Experts of a small language model.
Size: 11 layers, width 320, vocabulary 16384.
Experts: 64 experts in each of 11 layers, 96 squared ReLU neurons an expert, a softmax router.
Training: a variant of Muon for the experts, 244M tokens, 5212 steps.
Below are experts of layer 5 (counted from 0) of a mixture-of-experts language model. Rows are named router (the router's row for the expert) and show model dimensions 64-127. Each number is 500 + 40 x the weight over its row's rms, rounded and kept within 0 to 999. Numbers have three digits each.
After each expert's rows: a language model's description of what the expert responds to; "comes after" lists some tokens at least twice as common just before its tokens as in all text. This comes from a sample of Wikipedia text that the model never trained on. Tokens count by the router's weight.

# expert 38
router:472551539425462525494479500506561533440474433529558435461534490554542604540476415525485476462541574469499470557494490485477519471493511489465449457565493484501498477537508473478518458501481422
What it handles: Nouns after possessives
comes after: " his", "'s", " her", " their", " a", " its"

# expert 47
router:533561494463471444452444557450516564477445470559523521460556463474495491455477460464431480483455548479481509445527452503472566477534578472499477419522530559499413530509476459591517471530517502
What it handles: Politics and elections
comes after: " of", " the", " National", " United", " from", " President"

# expert 41
router:487508491414504475498474527451533505486507441510540438510532469519535520498496476541504510441512510446476507492494463484440568467500541495472479461489557540493432474472494452488546442484462509
What it handles: Predicates after copulas
comes after: " was", " is", " were", " are", " ", " be"

# expert 10
router:531517537428473406501435484451537501499426399567508486436511455510492528491466494507486481444490579447449503530557479474494535474546581542481420454491552530524462482502507462520528497520449468
What it handles: Sports tables, name pieces
comes after: " |", " S", " Z", "|", " R", "S"

# expert 30
router:512509485445438462466502508412523492502489453543592492428494492480488518497500400492452517454554542478509477511525502478480516455528534504529446454518535567510438478476442444526497462545518482
What it handles: Ic and national adjectives
comes after: " the", " W", " F", " New", " The", " United"

# expert 31
router:537535504503494502497493519479516494459475473519525523450516461501506471507498516515506507448531528435541510493566446493502566512469554495444487469484509486543477481474472421547519469485498493
What it handles: Section heading words
comes after: "\n", "==", "-", "===", "==See", "|"

# expert 51
router:514553537444424461519462522482522542457471471558500493471535489532541523497495429562533502469560536460501485485528473482492506522534568496493468452515533522519378474430473412563578427488486482
What it handles: Table header words
comes after: " |", "ar", "|", "or", " Car", " Mar"

# expert 25
router:512476487469466453486472502482509512476522506492567532447530519474498496552471442505465447447520568455514480507523475477531480397535536502505499440561564537495461488488496480544528424495489484
What it handles: Mid-word noun pieces
comes after: " a", " P", " p", " A", " (", "-"

# expert 60
router:505494549520504482487478479500515526512479465547567541444540475555515540503479425520510496458489560466485486499486499485510523530531551542483450475553560501504470477494477441556546461530540476
What it handles: Infobox field labels
comes after: "-", "|", " ship", " •", " It", " had"

# expert 53
router:523529506495455516489444529489548515493509472527581509532524493496550516511547392515466476451473542455501474527533502521466525428522489590477476467535566513513451460475516484524551445470464444
What it handles: Short-syllable word pieces
comes after: " m", " b", " h", " H", " the", " B"

# expert 49
router:531540505440486486507532484479523518452493475527515482412532448503459485490484479522472515429519547464475510551586495465477561489478479525459518451513570495526507508531487446515556460517463457
What it handles: Location prepositions in gazetteers
comes after: " in", " of", " the", " O", " village", " E"

# expert 34
router:526515502437522429514402462460567489507468420490549442508504457557523567510496461576540472433498536503460478508513456445449549461501549506456432474497520538520464530476520426492525459520506480
What it handles: Passive and adjective completions
comes after: " was", " were", " be", " is", " s", " are"

# expert 19
router:519550508428449412450476502494487518455527497487544529431556480494514536489468447522484467461548505461511452542582486437543488535523560469472489491495618520521440531506468476526509438477506476
What it handles: Census and election prose
comes after: " |", "\n", " age", ";", " were", " season"